Below are experts of layer 5 (counted from 0) of a mixture-of-experts language model. Rows are named router (the router's row for the expert) and show model dimensions 0-191. Each number is 500 + 40 x the weight over its row's rms, rounded and kept within 0 to 999. Numbers have three digits each.
After each expert's rows: a language model's description of what the expert responds to. This comes from a sample of Wikipedia text that the model never trained on.

# expert 30
router:439569553584487508496509448553502467554451488482514531481509522458470535454554524466515534476560562475487468475521536501469502474462533498476514531503512500533544564501507471474471505429539439549451566526539539543417442557534453498572520556505503412580524478421448492605583497534510464532553491483490445485482514486468512503489461526443520509513497532528490584470502499473515524528500507509455580480431491477556493533501475490468490518480513519474531472480512476538513554529467513469433479433513481424546524514449535484466542466466530466565493466612548445446462431574573442537
It responds to: Space tokens before digits in tables and score lists, plus the name-initial pieces Gu, Gar, Qu, Pan, as in Guadalajara, Guetta.

# expert 35
router:493479577533434572507552464552524491566536477548497542553494493483465455468506492454495455558577509553476435396500535535497525512461532483510499480552459410520529513452468510474492521469535503569502552468520426528473471479519422475571519498532480485479532488468465485607569502507485507561617501497491473538521509511475465506470481518441497520518485544495537525562474518542465506460461577460482577515440500518489502533504497496483490472465510543469546542405532495523484589521463453462509527443465425439537489565493528502483458447435507480587481542586544481535539497544520477546
It responds to: Opening pieces of words starting with consonant clusters, such as sl, cl, fl, pl, re, ch, plus opening parentheses before titles or glosses.

# expert 42
router:501481515545464542494519469500489440505519457527470530530475554496464488460428477419513500506506486502513434416473566563475475523464530507432540452533464480531515516484495509516508537476538484496465568476461475572518499545550450510579462552513438453516488464476460487635561452512469543524522518429470482498457460483493471518475414479464541515477490581463487523567507515585485500504498509465456512485498443564528526523463531457523424506534480552454621501409568525540477530481473522516467536504510448442549534468515546515472471473451470495553538496541500466444460451554593461559
It responds to: Pipes, line breaks, closing brackets and commas that separate cells or list items, like the pipe between episode numbers.

# expert 43
router:479516490495447557457511463471533409544461472534440541530508554475491508465533444456512515474509496507508443456417517495506492543501567468462487486527485464539476506454538448494474484455494486467472533409522453546471521552499481515559452548533475449513520507468468490552493515523490485515616521473430488557524521483429521488458418523408515543569409594477474559508498536593477524468547531463496560473476488520512532553499503482490452492477536485456530462439527482533522615502530477423462458447518484458571462542525562464463504486448522491507565493581482486470471431531546513466
It responds to: Single capital letters or short uppercase pieces starting acronyms, codes and words, such as S in SCAR, PA, AM, POL.

# expert 11
router:502531529536454589492506446477476512530473497492432498531539541491515486409566455470430503494550493523474478426456484522465492526502494506472514469519486492575541548472571468463483487464526481550476515433473421545425455498470469519565443535532502467515498491444447482565566525546445482523574521480486516544528487528482429504508449492437496535565461524460479575558518577514493542459486529538475537453449484509579489532491465478552441479476580533422545486435550489525499496484456473482463561484555461455606492503494549498413522455466469412485523490572496495465448508528506518526
It responds to: The article a after verbs or prepositions like is, as, amid, plus determiners such as another, several, some, one, and capital A.

# expert 28
router:476506494476438537525477420465501438540472451481455562514528515486490489475526455473455462517560495544538439475472524518476483526466526511486478482558507481537493489476540471458516501482518439499454518490419538577472490548529468521627459513518461433483528479479433460570577461500483475548522476503528478496469514512450441538492487544458478558539531528479478549565498514503478427495512563486460555476445441508548532480445428517509445515494531510445578514446565529496435519491475507412447454458468484484621470519510546458452504480426513473563559495530468515503459472581589443507
It responds to: Conjunctions and list separators joining words or phrases, mostly and, plus commas, or, nor, but, &, slashes.

# expert 45
router:474471491557439601501499483515503482558492501523423514522479526497483468450511430438498487514508500534500358488486559471492470503474512467474445459543499464525459522452514459460461581524470548496486552464505511558462523494493457478608503545550522421541474465457496537617539521500457511530593523498521501518504473449455518479468417504443502538515507561494491531521465469536456544448484523512504556476434498494492474527452451503475413516507528545457558527470563507585523585507474455442475523410491500432556535560492510519524463506468518532464554478494537492477490467547566477514
It responds to: Opening parentheses, quotes, apostrophes, degree and prime marks, and dollar signs, often in music discography lists, such as (USA), O'Hara.

# expert 14
router:522495536494455559507510446483475411507517475473479547474475538481493489499533446435483537561486531527554450409496523499469479503492529516462506454498457482540452495479585504422452513444530496516486573494527538571471450541484436509600469522516462427519527491497453495568570518511462490534521523456519479498427518483433379531459430559394499517547495504429484517533457542571505521515474498512496548474454467543554555560450471459532491528539495522452494470433529528493509504481447437477514524436482481471518483488471536461491518492481487502575498527595465499503447422531562432497
It responds to: Periods, commas, conjunctions and plot verbs in narrative prose, such as when, despite, allowing, discovers, gave, while.

# expert 54
router:511528533573452556494473433521499485524484490466462507533453490540426521472506456405490522510579489537489450441460496475490464523498564485512522497530527490556531509446524497485463534484529520492442548469508447529478489561560480530564457516569529463458528459485459508591529541494472473546542503471527460544473461476451437518508431498419571533539495573455495539522460463519495440476515517486483514464464502503519510519411466471566490513533515530455486460387577596502475510512492525462478495477554416442548446502511539507559492478443471456560536563554566507472511415492570456535
It responds to: Full stops ending sentences or headings, also decimal points in numbers, such as designer., activity., 2.75, 12.3.

# expert 33
router:472448561542479541478487477514476457551450490464458609539465545516462552410494457454509471523543512565472457437464488548544485516521532474445518480505498516475481542517551459507466541491530481533534559468514531502483476467532449502581482550544546487530586478457489510560544533519501478510518523501496462486516489535501429535463470479389510557539501506458443502555531507468497484530453485520487580495493540510532482505462485503551504486537531518471578482418521561535450493505443465497487491423489461445596447520515488507442512463473432393551530506602540510504490400512585503538
It responds to: Subject pronouns, relative pronouns and conjunctions opening clauses in prose, such as that, he, who, which, where, an, was.

# expert 13
router:515460504507452588431498415484531485475476488456441516508481507483492437452519492476487433474533485559453495443511496550461456542469534527507479507514512474494510500451580497520515548541470481481525530422473477543483528512521491529594520545520550412560523502485474530607493505530491475505504469531475511502450549486461505487482456525425494517519436537531478571514505532568506508480538504447553539433468510593535525451452445440521491563492585499437570482397544536524506516482513480477447528491529438512580479488519540467419573467457491446522498566534553464468431473476523451547
It responds to: Nouns of amount or rank such as number, age, part, level, division, plus table pipes, percent signs and units in statistics.

# expert 16
router:537552564546458535479463501520491476510501474530462538535465582543423507475516554516477497511556536532490483438520583521487552530501561511509495459539453479491473506479491500530500512485546445522491564439476452546495512519548451501643502528549492489557560518498499515588574468536504495495546530481476507495480526480433478507514376505388500535557502548516482566536505549496484508531503470506528548446450486541533550524445526472584533470506517504459542518427509542560484579519435481493477488460478455412504520536491536486497493506433437524549507501536529505493471428584569469532
It responds to: Opening pieces of common words split into parts, after the, a or of, such as st, dis, sc, sk in sk-eleton, par-anormal.

# expert 49
router:485493492523449540463486449526516440477494505488508551505480566503481471474564513425463509499515468521476527490512483475479502530456519526422523504508523506479493503455489492477501577423540519552446537456478461529476453479485475567526494515500478455506462432515449507626568524520433531450589504451468494500444510515439484484437463469417519549554510541491476574472492555525469497517518474551555575491451456519495488507474519403542460453500478519460481457364481517526529566522489467443418514449472432512548475484503499520466565486448511483568551475524468558493484375512522472508
It responds to: Opening pieces of personal surnames and given names after a capital or space, such as Kam, Am, Mag, Kh, Nik.

# expert 52
router:529519518490450557448524480453537440521539486523462552479486575506450450431469459395481503467515481503556440469491504540435461531466528483429517460513514434518556511411567481522466461441527435538439514505489492540475491529545433512525443543457441444563520510534466494621531500520467499569530508498537473494464507463452466532486425500446521553493470556511471513494521519525556457450502551466541548467469447527545529544485487511483473486554486528451549465403513515521510544522514439516472503508481486463569506600524515467464498472428493453586529472575522473502468474499541461536
It responds to: Role nouns such as President, Minister, director, politician, brother, and dashes or pipes that begin lines listing people.

# expert 29
router:515501516478472594485516426513489498493513429512510530536487518491479462495501451450441509544589513485495424465512518511477463510479553490469458456525456512510536507459542502504524526500475477593477549507498443562479504505494439514551470539526462416526493510448479519569468510540521456514536478453542508479442520482437441531499445542386534512508438574499485563507524534583537498511523511502513609489443518549542579517470468493487451491545589492460542509462535468543486529478496422475511495429511439472568471484495522454485509456462488450573504537546546506503514389507563442578
It responds to: Final noun pieces, mostly plural and derivational endings, such as -s, -ations, -ings, -ers, -ies, in deliveries, recordings, cricketers, services.

# expert 15
router:461491515550494533484475435508504439522453455455555531547525520530500502463515472417476489508547449550502441407463562517443521498464533526457475492554494509527462486465579459452479466455492505544434566447519566521493458527508479496575468507534471453535538516480437485564610507541490510529530467486491484472428525486489417482472447562423536554579494521443481561534509551488483489533543501512484511459421475506557528470476472482490507510484551502450609516411502505523497504504501448462506478423477451452550462518561504534478464493444459521523553471565520567479455471514544437539
It responds to: Function words before verbs, mostly infinitive to and modals like can, would, could, may, and they, as in try to avoid.

# expert 59
router:510506500513459526488512444543507486487472461487510551572463533458493487436469469424478494476540517502494448456525533460522440536486562474436522516494547469525519560496509507506494490522467437485501580510517516580477453546534499564658481500539457453538531496498407477568582466466454473536520536480484518549481475556446429519497455528452537504477502555513481517526490544539528514522463519448518573465489507522546496546428483466576469549525570560432565502442530521512447505503441492477485483429456437452587524506523574441462492487450471440517517513550505475467476468536536446526
It responds to: Thousands-separator commas and the digits around them, as in 1,000 and 3,500, plus clause connectors and, but, though, although.

# expert 46
router:484476495498513545482492480515547474498545467553494546564502497487448537431523481456483450472528533538530436479452498544472521552476496468488455505547493513486540481518553526429472551474491465505430516458518494504530467538524477512629506552480526397481505431469431486621603530471478472508527506470557485460480525514514464538477444506446466497531534589525493573480475499495465432452498531571545523482523505533546542515480472433476425503563517495433525446485520524500425571465435478441466519486490437415540504541487525452444493510514490467506506531543517524516475441580547472568
It responds to: Numeric digits in tables and percentages, plus direction or side words such as north, south, right, and bal in ballet or balance.

# expert 55
router:469496515513474564465536480466524454523541495516479549547513551472485518482506489480515489548516466542539410402503490490501476495481538507505470500536458496509513572536515487497527525497549453550431580499445504517429502514571482490593473553470517470559487498484461483676590454501473485551521502455558460553460483556507497474423471532474530548582508547500512559517519475509522480514545545501549517459518513527510496537469502529522441492508597425466589497425487530464442532480515480509453490443543469413540519480499512489510516531534471522551538488519484490526470443582542445558
It responds to: Wiki section markers such as == and ===, table pipes, list dashes and labels in stat tables, like Best, Pld, Mean.

# expert 21
router:492499511516467554458541425529533453499511502462517507516493573467508447468504471437506487521488497516500444435487520528495425545500490518466512494516439565508536546470538512408499523467549484510462538450487526552420486501469447535494470578501517447477497446529479564593493521484473510482592485456516509494448496508466468498469479513410533545523448567485495556494506558549519531536477521473487561431464552578506499521488498497474437491506543470383527516439475500538478547466512439450439497481501459511639497541521508485511589462423499469557468519506524520517481385489550451513
It responds to: Surnames and final word pieces of personal names in lists and tables, such as Jones, Smith, Kissinger, Scribner, Toms.

# expert 25
router:499476540514417629418471426477486432476479481489466542519535503520474522452546476494509439510494467538498460479498547525488536536480519514426527460493532513501561528454542481463480569484538482544483565496497493494494452517490460508639469521584511416506493445458454509598515510488455456512541492495538489474485505489498457530436447505474453488499475610507500545517471564529557484505518495491472547470492516527544546530484492483516463546441510485495549521441524486480475556508503425452423485477508493471567500496499514478490493437462527508556513570645478457485470458469544424512
It responds to: Final digits of years after 199, 200 or 201, in date ranges, citations and tables, plus century, ago and coordinate units.

# expert 51
router:515505575512461588457556434542521400505491455481540539547483581549451457446543468440502477525526494554526475475452539508504482500489512508492530457542484539517536527455491493526502497493559501550492531492547503574461460501462488521660454485497510427504545503464493506616565510565493463517617502499477458495461543524450496531463475549435481492563442545488458543504484518510516498506471537500523555476459489493517520494481503473514429505525537522462587459430558509477476569489465532467475527485519480481554501538532525494492559472466533498528499497588501509449450423476525421539
It responds to: Space before a year and the first three digits of years, such as 201, 199, 183, mostly in full dates like 4 July 2019.

# expert 17
router:551471515479427543434481422501457441483474548539477518479426499558509473468541543497530499517529489513514454385485509482521466579495529486445510438499528529493564574422500501555493514508554503499457563463509499557474491510538490513535481526497516442555481532480462491603545519501504497491601481492537453526491504434457480530442474544432526534479525569508547526497494515585473468466499583540509553432425509505491472468497468484538486517496524477423547474463543499478472527537484500497474494436458524514527499537494483481416556477456533471534518516562484553486400370538537471539
It responds to: Short word-start pieces beginning first names, surnames or month names in biographies and lists, such as Ed, Ab, Pat, Jan, Aug, -od-.

# expert 19
router:504461510519485554509503443509453412520466465518481541526490578530474495449522474455522453496532517496503422430515513512420455551495547547481526463526476545521508534492547484485476544489566495537429481481487503572510465547480444486582479541537491494490490489479444502574555488562489523492532478482583494515450483461427472491454426492456496554565514589450522587571499559570498508483442521550494526473458559544585491521474516453473476509555561523433580479460523545556456494485484425473472496492503509474545516511499574473453525503409475490577498541512495466495500445467584483536
It responds to: Words opening or inside titles of films, albums, songs and books, such as The, You, Love, How, When, after quotes or line breaks.

# expert 40
router:492499488516450534488536421482553432509448481483459588482525502518454527469549497449485507473523499543505453470470527487439474539474509538497511493559537514519531510444542523468477510430514490508447571493463513511458488537508484545534457569477488447529495525436430500623529556528468501493477516416527483509459510505424453501484437548494504527576477557526509581492481488550489445481462590461502580484461467533526567566505479458486449525520566503472553471441481487555476556478518518440498473499490474474595492555500492503439528569425456441565456535584515487465476474552534437532
It responds to: Pipe separators starting table rows or cells and place names with directional parts, such as South, North, New, Los, in sports and election tables.

# expert 4
router:550502565497441550510492456500482494548496488554498554542513515533423506425467484489500476515536486549524454435503452547510491461505525489446475489560496502494485514484547454519483538455525482488511506528506468559433478476506416540545429495534486418568549510500494516581550469532477493543619481491476474538473536474456414542444500503375513489503479583498497554499509513478515465518510509451514581495514424484532513552506476522503459510525538480494546543453606511535456583493482484441529534467494395486517502513560540426514495511419435432514476469520512467490454422492528453514
It responds to: Middle pieces inside long technical or foreign words, often scientific terms or surnames, such as lipoph-il-ic, neurosc-ient-ist, thera-rap-y.

# expert 53
router:538504494523467574496554404456497462508486467500488547484505564533424543462520514446455482530502527501490450459393485524419467515469591527515499441495515496540499540470538468498544543518537461509425510501477489518483479540484470508558448529509498420519518467462489479586539492514469485535570516481530477520472555439464460543461451490417511514524475536457530518538459522576510462405506531481519544457402494554552547517488510475546462546578553531473473522498490489548469506568479492496515559474456495494586513484538538495452535452508504492548488544532466463467473373512550444570
It responds to: Past-tense verbs of life events after was, he or to, such as released, moved, died, played, served, returning, born, located.

# expert 12
router:477543496506491527487514498458516452490456500455425527515508560447495520511485519460459454488516455516565415435470508506479568557468535495491510500538466512571513521476544514449514497461503465547526563506436523506465485507538509495611474514524545427524529487479453462667557500491497458541561466478470464504462476517485494491466472523410539516546530549459495528518521537634507531474471516498509562512516472483544496509449482506512483471525525542403543443446524491495452566518435489528413497452554454450590467489489503515510582479498489521523492501525459478461431443532503430532
It responds to: Digits, spaces, closing brackets and header abbreviations inside wiki tables of sports stats and election results, such as Apps, L, DF, %.

# expert 44
router:491512537547431592445486420522553496522478479490512540551498570530464472452550475467501506503557531545490423438505573476496498507495544483475530522519519509499549519510522472488445532503565497541486550495540503527450445515532466527635474525553515419533473534478477476614573509483470497507601458503508495498476511492465530520494503524459512532525505559483453521546475522479482497495494531466528607459407462506525503542477487470502416529481543529468587511450540477495520554510435517479464535415543480475583497529482521500524542486475522527567471478603513426446482471535522456501
It responds to: Standalone space tokens and en dashes between numbers or years, as in 2010–11, plus currency symbols like $ and £.

# expert 63
router:535504520544491631517530461484484427521542472513486526536509503510480520455536503465432480540542531534447506438428529513478508523516569531500520428542444504527538575474499509506504492509556499529479520442529520533493511532498478490507469549527551425563553492496468442573585495494496496519542516489487492538513535544511467481472469518396515526545520515461464595572515573513488538479516529523468584484488493536562535501457449520553447472537579524496536484463536530556433464480481492443453511498495454492645503523502529454456534452449471401500537499533507478460425465549539501537
It responds to: Auxiliaries and linking verbs after a subject, plus as in as well as, such as is, was, has, became.

# expert 36
router:437501548523510593474531422521476503494483544469432539564449499432472485495506477443507494510535484506481481473488491504477493526519572562494478460536486454489471484445515519463539555472535470561462495471478500542451475540510454504638484531512544481526472524490449472546584489567461491504551523466528495544474506494524426535443470526416570531548498547481468522518504542526444505539436494516552547442441497523574534541456466512541467516478573495430570492495540519524436514486458490464503501481503467412587520487513559518471517494484428442510550502594507481481469420543554467566
It responds to: Quantity words and small numbers like all, most, some, two, three, many, often before of or than, plus of itself.

# expert 60
router:521509490487449530479496403540512442492422495506517543516495559521482452447521526451477468513525487528527488460469476520480415502475494480472449470533562526489486555472516494467468500523547475584442483444481495541468508493503444559503534514480492463509461436472433481610559472479471483474638507477473470552460483446451426470456483545383508583531478604490502550461507531520513479505544543475475586444489478530485478512443508434490491511534546457444551496476529532493518609508458481489492509433496462510516521509470491474470519504443494450511523444529491538472483418553481428525
It responds to: Accented letters and fragments inside non-English names, such as í in Rodríguez, ros in Grosjean, á in Cláudia, es in Bundesliga.

# expert 5
router:524504501555474539466513410472459507520502467473466558516465497502472470476511505507476510537534512489537454487494455519480519515494555497498501449528571498508520491430556474467541503507508529521499586494525433554504502495547499448558486519535504389507543481466444545624523518511510496491525505470475441483488449507429464480503403521435557572507483593507511517504502514568560456495483507473516527475501533555517491521453427468564490542520572543444579472448532508508510559550490486443477518488551405499605427499517554461500530492438516413522469501522556547432507455525574489550
It responds to: Unit and symbol tokens right after a number, such as °, ′, ″N, ft, km, in, %, plus closing parentheses and braces in tables and coordinates.

# expert 39
router:445519501506495550500488414520532410468450466471454519518547581466487528452502485483504455469551505540474401399436473508427480511490565530464504486517511510536523559459527467514444505484525509512545527487461520561503482485484448525529463547566512409500538471420434466611553456471480460531509491465496534506487515430425475516450373511473503547535515515445485569548544450544532471508501560521492563461426522508538494493504465507490474530547555486465572474447485491511497497498497521424445552497543482491551461529476532494445523525440506489529517526546496483463431472525550461532
It responds to: Pipes and colons inside tables, plus do, did, should and Not, especially the phrases did not advance or did not qualify.

# expert 9
router:532524494511443554451493401549484478492461509534415509578481527488483511417489487439490490500521500521520483483490502474486497510494588537439523423493504501504513529471521524464535512490498503540465577469524492592502476559505477509623468529523485393524534514489465535571565528528486476501574506470489520487503511519509416549469384493454490475521476586509468560526542504542559498526510520453512531471505529506587502538483509471576467507487526535458536535437576529511431610510437488481469451494501489457572493488493540475472503475449526480554505548567465497446440460459507454502
It responds to: Final digits or number pieces completing times, dates, scores, pages and coordinates, such as 07:18, 1895, 6–10, and century.

# expert 18
router:529500535583455551476532425479522419555520449513468547534470557528498526447479446439474508525562499509518478438466470501470462507494557527451473460538498505502500536501524469448505507438533473579463495487469533549477467538497456513678412533517543530541526439460436481534522478555515468540574512498542454491479518495479435506495492484475494518577503571475482521501469529539536491512496552517450574456440454504558543541462512484545451525533542479430580516467536541554454573496473465457496532436475475465538526522508502512463478494446471469543522527584484529505483431508537521543
It responds to: Possessive 's and words like the, his, their, its, plus nationality adjectives, before a noun, as in Plymouth's, his lyrics, the Czech.

# expert 24
router:498522507483413558466524443454496476501510447486448558552527529479422479452476471487454448493550465536499424476445495585476493533469522484503540462540443494569539536520506517468569531484494472543514523517441485505501532500464490486603454511509450408510529426519516482614506495523533449546593485506540504441483551523464481464469446543415525556558473562539515523527502491517521442443493535477503516493479494550548503561498444524451470524592527454472546472452512512518443535474501496484451506485577512494587450458527495511504508507488492444559542504500523494511470418520547405541
It responds to: Field names and label word endings in infoboxes, taxoboxes and table headers, such as Diameter, registration, age in birth dates, coordinate °N.

# expert 6
router:495480529597442566442540464461475489539507488498445553583503583525459470466542545444488491513526517550498503474458461543450471531505524546490468449503459473488512492440515507486509514447518450570482493502487495506509491517503480496678462538528526517503513485506458490561533537555458479504585507511517496523466505507493443515444476481482500500564455520478471526521489515559533492498494548517503555427448472546565567562489452468544442529504581473434557499479519517529463543542456496458461517445508448456568542496505553496484555555442493436509517534571509476481467371480545460520
It responds to: Determiners and adjectives before a noun, often in sports careers, such as the, new, former, senior, -time in three-time All-Star.

# expert 32
router:505499511537454564451521446513534450527503489466487555579504519524429552416480488433477501489518528517548392464522557513473467527492548535464525494520463481537487524510536496459497465484573423471457541489490476504474484514466477528531490513561520418503574484450475493604501529522460492479583509433525471522445478510483401517481437501438504511512446605517493535512511522558528511527468540484470569446517494517535548483453477405472441500512581465469574531424506512573434576508530501464455559423518443454559493503503494502511503499448504479523478538535544470505496435470496478489
It responds to: Place names and pieces of proper nouns completing cities, states and universities, such as York after New, Washington, Delhi, Rutgers.

# expert 3
router:469525509449398519477504451520546475528520437486462537581530581475518509464552526446504540505507501535473424498421514494513489490491538508463485529496523540521511541466500453495485537470510483482495577457504473530477444520464448563583496555539463411528481456502428484586477491540535458512596490484454481502466570461476483501442415525460563552577464568515494578540515486555529485503496491484553548485441496532526493575437499460548490582506546473427515483449483575574507536447483493452440467510498465477575496493462558532481528474493493550524524532533465493524493453521534440484
It responds to: Capitalised word pieces inside club, team and brand names, plus See in See also headings, such as HIFK, World Cup, Chevrolet.

# expert 7
router:537505557573459528457493485504466503536524523510478532579469534535514462479516523459465478522550482480516440493515536518479481526458529489485497429566456486488500529455575516513481540475487435556533545469506426542502488467456487523583475517509478433519487493490489523574496519529476503540573522472534456497442511477500418494479439526379512482529489578531502527541519573532516541522500514504521508499461482585592520516511499511458449542532568496417504501424584520512458524474418438465449514470493479487565500514512524457462510480460463501594534537512566495525478351504552433507
It responds to: Common nouns naming works, media or things after an article, such as album, film, song, band, box office, roof.

# expert 26
router:453483474561496550476513435516509469541427445476506511570488503532470485507500420476501498564549510484518469448479494500478472509511521549467458423518554496553524569436552426478473505497565526539453559464495481551494456512479458488570511602542504442482555476470481511567550504503528429499543461409546484468506529426459462492482482483400506579540464603459545545504503475591492477449499478510501563490468523547518512486481495444572474524503545541510589453476461518484488538520490422454459526524522473467520466500514561520501532516412494432522507517552506493504477421474510503551
It responds to: Quotation marks, apostrophes in contractions like We'll or he'd, closing parentheses, plural endings, and pronouns like you in titles.

# expert 8
router:429550548493517556450485463494510491562437465517432498527440530474463504452521532433519496473553526516536431410486530475475514557511527555471522501465468523523528533528500491469493522504489482512427585491475521537498495492470462482638468579543515421524499495487493469578564503547511551581565534460541491549478507482493402550501427508426476500537481570468504566492499561524487543444476537497510566474484536497591551519476483495562496469500523569440526522475553489493468573515442477496497486468528463441585482515546546540495502520468536431521527519522470549475492455548487484525
It responds to: Single digits and short numbers in measurements, tables, dates and rankings, such as 4 acres or 2nd; also word-initial t/T.

# expert 48
router:510501515540455563427527419500508426514461477448489542538477598482466505389471472411485468517484482535475423458470492520483439505497514538445540497532474485516476531510539513462499508469555498519490536482512473517465487527523479518496457508475518436509540435445452547589534499532443494517539489467518486474435448500483428513464468506417537534515460556429480498459501562569521529472465512509471598467462461538513561539483417449493429539514557506464511506407506552545504608542496489485459524482497443476523454530520534495499526485427485475550513530564568496469495430453544463502
It responds to: Given names and surname endings in people's names, such as David, Robert, Slavic -ich, -chenko, Arthur, Eduardo, -mann.

# expert 50
router:419496511525492581448479416483543461517481488518463546567493532503480516445494466444511494495586468563531486446473489515454462563513550549459469452527497524483475517450492477438516500458522494565443527474462552506486493511509475464636459526527537518523549483476486470549547505530494479519576522502520462485459541498513465477464481530479552552504516566506482525521518528516527500508502535478481612455456503529538529510488484488491452527548567483423586529467533558537447559475479455464492527464476433401589493503534480550455527525412476451513484509596506504455473430530566465553
It responds to: The word the after prepositions, plus determiners like its, their, an, several, every before noun phrases.

# expert 27
router:509528540512456538473499456475535486480498505481471520499495514456430503406479480454476511522557467554498413400438514549447468493504537498429475474491470543495499548445546503536475580511499415564477600486476527556475500517521451536544466539511542433586516486526485492636515507530444497492504482457550515533516472531468482520500381582452510546561501535491480575512496513552522502499513546487525532446424468508519561531475529469517503531539521474485543502486553491496502527483490484500442502480500439451583494533492558509478511499450416462574548461569553515504480481556528461493
It responds to: Pipe and semicolon separators between cells in sports results and statistics tables, including ; after dashes or percentages, such as %; and —;.

# expert 57
router:490509507461494539475481408510550454559492484489485572500543510498449487425476462438476524483494486535489429397481490499455585508493540531479541472550503458510448533486491508477515493466516484484451523492506463545495498572541479485549499542513502392529539472446442506613532506473469482477573454438508501466513459521445447484478416499429488489512524600460490511474492554526502536471480506477458581463463508554532502506460528468522478507517506569442522500430515585505515618524462449465474528496508473430594457499507536488427520496455521414556478469525514436462480465473514503502
It responds to: Genus and species name pieces, abbreviated genus initials, and LaTeX math symbols, such as C. falco, Genista, idae, $\.

# expert 47
router:493474494460509578502479448477496499485494469467445568498468477528505496420455484498526490469492540546530490477424486494448545553490489430419492477478472480536513526483566455484472511472476446528486505518506482581515486471487422505589524546502516442565529483468385495601514514517453502519547482463525482482448544468444475533493426493383537529513500549463497585491498492549571479492472532469520545487424488503589504529505474496514446496526549506437570526421579520482528515455485474461528451500495481486588512492528516500470523476464455494552536548565524450459485414483574447486
It responds to: Common nouns after the or a, usually followed by of or with, such as intersection, part, case, wife, example, plus sentence-initial However.

# expert 38
router:483530512500482539500504447466522443508477476453473561479515557498440521435532498459476543470549477529523427443417517541473431496496483508434461456550504452469497483480561501536459496466483467562505567449499473565432468574511469541575502497576527474527494412461444539631529477533477501537574488468452491542434548478484460455480435504397487559501529542484506554531478493465538477503519514491518538424441488528494547505471484512546498560526553515463511506485539512508524560509489518487502507468526445416588457516459533530482486478453535419525496515569511511536494439504583476524
It responds to: Table cell pipes, line breaks, paragraph ends and heading closers, especially the pipe ending a table row in sports tables.

# expert 2
router:494505514530467549477519419493516497481509526471489579582571516538445534420505509398443493497520464493449421482494542570472499492494557520414512482514465527513491517475586515477528502470511489560487576443505488619488500549522465515601497458527488441502582506453494528589532534516466499536554491501487462508497527513509454500496410486419497508514502589517508549507528527542558529456488504537467513491418522547531488500505438431511487467479552504478509517439509546539458588487454510501505502439537460476599463474463511470467501491461550461556451522535467454481494477504544448513
It responds to: Month names after in, from or a year, especially in date ranges like April to October; also season words like summer.

# expert 34
router:487492530485487570504497485519500427536459493499509542504507512523436469441537437431504465538555463492471435492457531508509524493507534552505514435566462516486566537492552511468510520451556486467437529453508499586508508506491445463621445520480516408559537455516479487624543462511495481563647511455506453517472537474479491560489409514431508515546449569490439515465510543516540523488517545442472539501452484506554534512527521509515477505510489505460582528444522508528528549469441489492441531467477493434584471516494493514482524451458516499532575525553539518473509458520538483527
It responds to: First three digits of four-digit years in tables, dates and prose, such as 197, 198, 201, mostly in year columns.

# expert 58
router:507516567513522521517561436545471489460470510505482583560460565495523518452490492484484454545517512468540442408471517510495514517508540507488512469560573492469497492486530522490510487494520471525484545476505481548516451516511413551556456534493518485515471413452436495580593530490502524497572476448521473507498532508467479458514422526411461523501522597470464549531502489563484491522486549544485559505416452530569497500517514486531494517484504495491533483449496458530530521546445515549499476493453495441575528522517564508432509410464452499565512469553584497501469394568590477571
It responds to: Line breaks and word-initial pieces after sentence starts, such as In, up, Ar, Bo, St in upgrade or Bridges.

# expert 62
router:524448516540459500431532411487492468510486465500496519494495526495499459467520492473444525497509482560528484527458480553470534444485523508482484455501519495497524564471456502473492544483524410544511531510448531547481513540483459519625471572510482440547531468492453500597571498500433458573603475483474490515511523438487472464466454484410474503528446527515470513561498551476514485514582544445485541474474445513561506538524443467542520532530538474404509502438513558447435535526457488443502539503472470459561526545514508497480521542500437473514501533605552452472473423561556464550
It responds to: Descriptive adjectives like small, present, public, plus stems of longer words before suffixes, such as consum, administ, struct.

# expert 56
router:485521520503425556470524469480554469512497479484495564578468525500468540456477526490420547503503532538516415472444531536477464527443501521487552505554537517508525536471540537546466501445544413503484524498481457515504495527491456527530542519518543452511496499460471538596494503500447485531608495458549490536441501473524389561481385484433474540559450582519486597541482526565537439458466545524507547480495479524508501508505480478466486495521547493405562501444500496551458574516467512427506532436450467495560556540522516479456514516490465483537468544517560475500468429512496459537
It responds to: Color and direction words and parts of multiword proper names, such as Red in Red Wings, Green, United, Bay.

# expert 23
router:523498526536455583513533401500484432496507480490494535530487533498443497481527499427453493563503536502525473422430508536442493512481599497502487486522455492531511544478550473457515548478525477561447518499495557550477488558486446485581457503511469377543490465451465479558561500492468461515548512455520488535467550428427435515473434527427505531520467511434482496570453563565511502462520521525498520459438474554572554545475500516550480485560564525476488522467527502582467495501485459476536541483476500489582497475554530456527508478515500496561493528588475481492467427501565451542
It responds to: Past-tense and -ing verbs and their following prepositions in descriptive prose, such as used, received, integrates, associated with, surrounded by, led to.

# expert 20
router:462506537490457559475547486462488421493523523469514543538486535503490521456503481468485519536540501535490461486481543516476527513500549529481470463506454529539531506474521494479527489514526491473489552435537549583462528508521494488548500534556472427530525492490423489591584459494445461510539534490542498544437522502513401532443468527398512521531541508444431587563529531502446509527512500513509509410445540573565599548527437472527457508543525528458575515425555559549454489483489489462463539503434498488549474503511556431496546465457497452539518515575469503506489419518544448566
It responds to: Forms of be and have, not, also, and adverbs after a subject in prose, such as was, been, simply, being.

# expert 22
router:493449541518444543516474461450465474491505467441496526571572509486498468510534486422507518480576475501524385461452479494528434524473527499450491416486486539477506538483501499472486486499482474538493554482443433491478471525532448534524494487548472422548495476499469507577536537490517452506599534505505459501494518473522425515428439532420552498569460618508465561581525507519477472477532513511503558508463488555532535538477530476571515537507535500458494506502550519496536552517430478546485472478552455509556516580533479451436542454459540523484506520532548506508455385514522429553
It responds to: Capitalized institution or competition nouns and lowercase compound heads, such as Cup, Group, Council, Museum, Chart, board, sign, often in sports contexts.

# expert 37
router:495498543481449543476492435506541489521444486469478540531457552502453522415507504412485457505509483511486496456494532562456454463484501520437492513472558484507514539505616449485460532479577477513471507479498450596455462516449428528505459556535538446532482487490487515599544511536442491527581494439458484524462524485450434505451498508467519566498503603500498496477522570553524442528505528474497625517430507499556469556506441478552443506521498496505547483447529499553466602474520483470478519485505454460499528484503558505486541470393498423542512469519517504468473432497515505507
It responds to: Lowercase syllables inside South Asian, Turkic, Slavic and Indonesian names, such as in, i, ay, ad, as in Ranin and Kawi.

# expert 0
router:513500525526460585447455450507468478493495480511521519530473539516501489439502501467466495535540539524478504422488561527496525493480547507459505508485500511532493487462554461525474585456505498533481490486414450589441453517446440489570415520586543454520500500537506490586525520546462468558590543485532532504437447458467437587440474490386512547503502566514519570519501518485489509511511508503523548514493472443530491562506500511536493521562523502456578515475552509538434529528471459479463511491454412506482503498505543476476485523444533469503555473562522558512425384560537466541
It responds to: Word-internal pieces right after a short first piece in ordinary English words, such as um in rumours, in in spin, c in falcons.

# expert 41
router:515538515495456604431493447446506508499507426509480508535503501529451484474499492452466549501555483479491459508504515557482484521435495500516480487510505470514523473430514508485488515512465496578506581527501429507501499508496472491593470558538477422498513520512492476650483496513496469503524472495546492471481509508456458473537453480397535547546502601518468513478520563537538523447527500528533565470491488589554540520508469494459451465550574498462529490462534500487507534509451447477450485467574472459609438522478473471491509462482504437554545555584541501491470374502560498536
It responds to: Head nouns for teams, populations and collections in sports, census and discography text, such as population, units, albums, club, season, plus ″E.